config.yaml
experts_per_token: 6
d_shared_expert: 0
router_score: "sigmoid"
balance_loss: 0.00383
norm_eps: 1e-06
optimizer: "muon_hyperball"
max_seq_len: 512
Below are experts of layer 3 (counted from 0) of a mixture-of-experts language model. Rows are named router (the router's row for the expert) and show model dimensions 0-55. Each number is 500 + 40 x the weight over its row's rms, rounded and kept within 0 to 999. Numbers have three digits each.
After each expert's rows: "comes before" lists some tokens at least twice as common just after its tokens as in all text. This comes from a sample of Wikipedia text that the model never trained on. Tokens count by the router's weight.

# expert 72
router:530445459502485562588502509433546458455545525507552462494442555468472515422428502494501532555478516456486533483540518509458537508490481507538530514418469558525583515477
comes before: " the", " a", " his", " this", " their", " its"

# expert 70
router:530378429485449548556485504437599453450559440485516455434492547472486538464490487543494573538480517499498565474531507477466535577458511621494496497444509505530533538529
comes before: ":", " |", " of", " by", "==", " /"

# expert 78
router:558472521485488510517473531373554444405522475555488515464437567449433523462474476443516498511542493486436472499488503448445494527459404477512540529467468526527541502530
comes before: " |", ")", "%", " (", ".", "°"

# expert 16
router:621519490497517521545465502443503468465515485577483490463422533516437504476533526424487524533494491593506544520504502488446491610485489557544505496477495483546484505469
comes before: ",", ")", "–", " |", ".", "),"

# expert 81
router:575401443481455525594465509525572458483504454524515510427449507519461560411467414462523511491553507474497591526550484506519560548499512526514561472478445503572488529498
comes before: " and", " which", " but", " the", " he", "000"

# expert 44
router:566425491466510539543486541452517421421563539486574500514483537427479478455480504455526517537526532511447544547439444431504503517491470586486486468537484514537545508472
comes before: " of", " ", ".", ",", " to", " in"

# expert 3
router:550434420457510586565516588467538463421547500470495520495520576422463503475479481474520564512519539498460561464472427433469479497496531520477479449395454493527468530531
comes before: ",", ".", " of", " and", " in", " ("

# expert 73
router:571455492499500552550521500444516403487602536578498477554555527496431470435530519511481505514487557555464510484480464486473533552457433514524493475493413531557481515551
comes before: ",", ")", ".", "–", "th", ":"

# expert 59
router:553440434475504517519544514449532455472545453504513544493456553487476544485514436512472557502551550539551549522509512487509529581496451544481481464494421469545506524505
comes before: "\n", " The", " ", " In", " \"", " He"

# expert 69
router:542406500459511496584505542465539418450540541467532497454512482482494507478491515445466580492548581574501482505557514460469435556550491541560557506523472516518437552512
comes before: ",", " (", "i", "a", "us", "o"

# expert 66
router:553403370446453528514519501437597391412509495539486521445440495438477500474468530527543561623479569461462542489505559408479514567478459517460470502454546486554544515476
comes before: " |", ":", "==", " ·", " ==", " JPL"

# expert 42
router:558406446448488496565471478424582449451518539528497409481493482452480499478482500525456490512517557480500540463491449468451576509474464499570466506466491613507505506509
comes before: ":", " |", " by", " /", " ·", "):"

# expert 50
router:587453476532478523542447524442513404436550505488510463456403437453444513494556491463490561544531499593533540483557527415463477519519509484513516466480463487536523564524
comes before: ",", " (", "'s", " and", " was", " City"

# expert 89
router:508434489481506591556477501436563450468566519528549489466474466500438520438487461476516567486498538518526520462522521487428512487523472497520534459510444470555558448542
comes before: " of", " the", "'s", " MF", " DF", " Labour"

# expert 38
router:602462483466494527575471551407590484396557560534570555496500528480502511476516448416525517538501569489486524532534447452479538552477519493521469512563431556518536561560
comes before: "\n", " The", " In", " He", " It", "5"

# expert 125
router:587445485466433515532504533435537468445494534520482449518455524440452555427454450478485555520505549520437602542458525468511534526475475539486433509508468497505524468532
comes before: " of", ".", ",", " and", " in", " to"

# expert 110
router:548471452476475523556426542421551410451512476546513498497497492467440541479465451525460517539500547506443531513510494475499548514472499548490509518450499524510548550554
comes before: " |", "0", "1", "2", "S", "3"

# expert 43
router:572401467459501542553472558373512484454561475543522478530450551430421524433496455514442533461522526521490536496481452453510500478504496498521540509516459493497493503562
comes before: " |", ".", ",", "–", "th", ";"

# expert 25
router:610434461459513572525497545443556458434516504583575459538462590501446546431556480504478576516518527506500504498496481457488500485511505557569526475474466495526515519522
comes before: "–", ".", "th", "′", "°", "/"

# expert 64
router:598398440451474553512488487420575440437600566518549466449481469474466536430435531562485508550489546475483499494473498496518491595490455575474520560510500534586539460479
comes before: ":", " of", "==", " in", " to", " for"

# expert 88
router:539414516439490504553459529427600400449554497480549535463404497444443499452456502440506511531536509492461550473522510531513458483472452499555529450460495499578572529536
comes before: " |", ".", "\n", ")", ";", "'s"

# expert 63
router:547404483485495586533464485461541496455550522558548541468472482455473552475537490489507483491516500497548539521541528446449472525518469545551510492470530444597569480577
comes before: " to", " in", " by", " the", " a", " on"

# expert 122
router:559440435499493498527497510410528470452574545547519518438490519531504544481540480402502543492510545471462561524505473411539527574593506564509471439472473508513522521535
comes before: "\n", " The", " He", " In", " It", "=="

# expert 56
router:542448518442445534563451550487534433401499523512519495480506478442466538432510515504502514538509568557505565533527459427498529530560445511504456468503478471554567540466
comes before: ",", ".", " of", " in", " (", " and"

# expert 91
router:545466463406482520529453484485598424484530480530515484533489532473456497449454475506532481541495529575481500471489534499496492548525445577590505469437525497483509541506
comes before: " the", " a", " his", " this", " September", " its"

# expert 74
router:534442396497458514567463559453542453475564500549544485510422536409470578505482487497495534487489517512502532501594527524481498581450470455472464501563463459526508509500
comes before: " ", "==", "The", "===", "-", "In"

# expert 10
router:608490480492487530506499521442507454451528492513439475466480482504502494483555499478464473589466497548511499484524452416514502576496506556531493453468491498562475509542
comes before: ",", ")", "–", ".", " |", "),"

# expert 86
router:583468451441452547563470536470523458430590501497514462499511517471490470491493483469500549537483574562463572533514504455511490546498459555473468525522444512563527537522
comes before: " of", ",", ".", " in", " and", " to"

# expert 7
router:515454455449516525557426460456566489481548510551486519517477441499484566472539467496469525490486497483496494530500527481508486526536472520577480435499522503511499494496
comes before: " the", " a", " his", " an", " he", " it"

# expert 39
router:551427399470429490520475534446560448470532470513507492466415553456504532492428445508487520477528592516500587538488521401509496492479455503440467447476484543529528526555
comes before: " |", " ", ":", " JPL", "C", "R"

# expert 61
router:573445472422488531503464537486551409432543502546522440458491507510492497422461492476485505552498540524486561472506486465551521576526452537519496454500449514591561529524
comes before: ",", ".", " in", " and", " of", " for"

# expert 121
router:517454427505470550574482607475545414482530518479509524485444483509453528453506444499457490626515632513430521439501507390511496478513532492513521469529507486487518465544
comes before: "-", "|", "\n", "=", "==", " -"

# expert 108
router:554464455508534557518425471449578508479592505540496534463464459483464550460553458487516487507537508464526553527532520459450462514518491539538504489513546469589512461559
comes before: " to", " the", " in", " by", " a", " on"

# expert 5
router:512425457511470561553460527417531407480562548499560457534420481433467514472544504502539596475562536451480522519537473486467512527459514543490491485480489452500582470469
comes before: " 0", " the", " ", " 1", " 2", " 3"

# expert 97
router:525499440552567550579453502441554449455504484563519475477483538490526527435472458515512503506507498465464602537492552462424562576444487514542502479477497525517554527497
comes before: " |", ")", "_{", "O", "R", ";"

# expert 47
router:510473449458561554517473527444546463424549517528473478499505543507505499403466499504512476446534516535487571496532465415492518545509477488528564424480466565603522497563
comes before: " of", " and", "'s", " who", " in", " John"

# expert 90
router:548441379487517568567430553439556481466559537602492495471450525476412522487485442474425470503519574485438527474499488492451432482478507577555493525514506493565496485484
comes before: " a", " the", " ", " an", "|", " first"

# expert 126
router:594458498459463550524491481447541460495576573542539515501449485411410502379499458480480499594522513544467541550542518454488498535492495526523481437485451545514521511515
comes before: " was", "'s", ",", " (", " is", ")"

# expert 62
router:541435502507507493545503546426522481530551520575491526469417477446501568462545467482521596555545513476490528535503519543472458512527433536450505435521551564496525491570
comes before: " the", " a", " to", " of", " in", " on"

# expert 19
router:590464488426424563504489518424560437486532557521508508464491464408432503389484498533476511560532526492473539473521541468501489523463480525493511416468509544557550572484
comes before: " |", ";", ",", ")", ".", " ("

# expert 37
router:536435468443499605526435508512579474469568552537541441465454442526477580418509505464460476535525534545515555489528509468532456538468504514431473498521508505471486484489
comes before: "-", "\n", " ", " •", "|", "="

# expert 106
router:551414500471491526596456544456564430447561495519459481492455479504489501443431492498437517503493492527470545468501490473538531576519441496493453472514521452534569523471
comes before: ",", " of", " and", "\"", " (", "s"

# expert 114
router:540478434404501580566472555474520491401554556516503501490526545447465532492533477491554555488517568480422558453531490453492477528527516529547528478445500505597517536499
comes before: ".", ",", " of", " and", " in", " are"

# expert 107
router:576484457476523550579480556496591441493531463485514574496453455505414536478501447475512548539574518514484536544508539485507515557454506519459485406501530421524527516465
comes before: " and", " the", " but", " which", " a", " \""

# expert 2
router:574457462464499515602526562474533415471507521550568453490434498438479559447451508510495556491461560500515506479479513499499502575478452542488469505523498512562505488518
comes before: " ", "\n", " 1", " 0", " 2", "|"

# expert 85
router:513465502495460554542427500428541459462534528516493510449446457446462504494448460498417475527531565519465506496473557512480555532484474544514564447510420504539620470525
comes before: " the", ":", " a", " UTC", " United", " New"

# expert 49
router:542416458539483570522482515431532508477601517522470512520511478503479519444488539495513483528535541482525508459485457500447465575483438508527486527522502468635502477472
comes before: " by", " to", " in", " as", " for", " with"

# expert 87
router:528423473400496535546484476489529416466493518555532493482486583481459485428469480440477444536521536481461522451507547534485503546522498577571522498433473517486481516469
comes before: " the", " a", " his", " this", " addition", " which"

# expert 104
router:551473495522537499628521529454498363442575495497532527506493507441458521512481516529496530481496505526504505557539506433445468509502484503509493517505468526542530559535
comes before: ",", " |", " (", ";", " and", "'s"

# expert 60
router:510476474492526568589429507421538485475555540529545549465455457503484576502496450457512487489478509484514480540520527473485495544510507557576515455513517519525539481504
comes before: " the", " a", " that", " his", " to", " be"

# expert 30
router:562425348501536539546496595463512475471518494547536504489440547459470510487447488485464480532502536475439572489523496433484516495473490500477521492476482531512537444533
comes before: "|", "\n", "-", "==", "===", "The"

# expert 8
router:553392482513531593532443537509559437400555563514552449521483485481403447461549502512473498477480481486430536458472456450559510536520499524500515503508514490518538459498
comes before: "\n", " ", " ·", " MPC", " 1", " —"

# expert 80
router:611476458479480537526462508384529470456560464534581494512436552452386557475530487456496580499530510510450477493496493425509480490466491532487552481475469479516488493562
comes before: " |", ".", "th", "–", "%", " years"

# expert 99
router:520419451474538557520487538485587482430521521531508426466477493456469545483493427432494516460530536481498583539502512487471487467526512496522481506520543507517506534516
comes before: " a", " an", " the", " been", " well", " not"

# expert 13
router:546401436527494550536507521450548480507517533563546511462525474501486440454488526498505579500540516500507481514553462498497529496568478551557512495495440526543492501503
comes before: "\n", "-", "==", "The", "|", "In"

# expert 127
router:505432439453440544532506492428524399438578470500527458473406506499425485499458416538479500575549515457531568472542522434486532546559485500519471489521543494541541499486
comes before: " |", "′", " City", "″", " State", " York"

# expert 117
router:538442514485493519559447562438581466460542581537519468480420448491453558494441483514534516563546598506467517496508498477479470560492489500459493498421499530591522476548
comes before: " |", " 0", " ", " 1", " 2", " 3"

# expert 51
router:532430474507522513526457489477626489496593546505547471492447428477490517458525463479510523500540606513503487462496473490437522468507467532504517508487538467583502516494
comes before: " a", " in", " to", " by", " on", " the"

# expert 58
router:602479532452498523573498483456539440441579511521530554490436504430351532441477490521506538565477515527508565502561524523471470536518469498517530452499464536560519498485
comes before: " (", ",", " was", "'s", " is", ")"

# expert 35
router:553450452463515614525483498483540375442516494535512476505495514450462546531493528508455577565468575499521577544479494458482513475490506540489515481466469509541502482574
comes before: "2", "1", "0", "3", "4", "5"

# expert 101
router:546422427494474575583439502492567434435485452518512504510416528479450531424462480483461517476525461521472534513492493435470539547542492550545445459489490461471551499481
comes before: " of", "ing", " to", "ed", "-", "s"

# expert 120
router:511462473462487533521472472411540492455469495552594530447451499460448468448465473469469484555521575490486490458534578444473519544464471585502489473470506530500504474536
comes before: "|", " ", " Total", " 13", " 6", " Turnout"

# expert 33
router:556483436464504541618434474483564460429553473540501454540506516451512493466468528544519541554501572521493524493557558476414500518502492505551520431418532551489514557520
comes before: " the", " a", " his", " its", " 18", " which"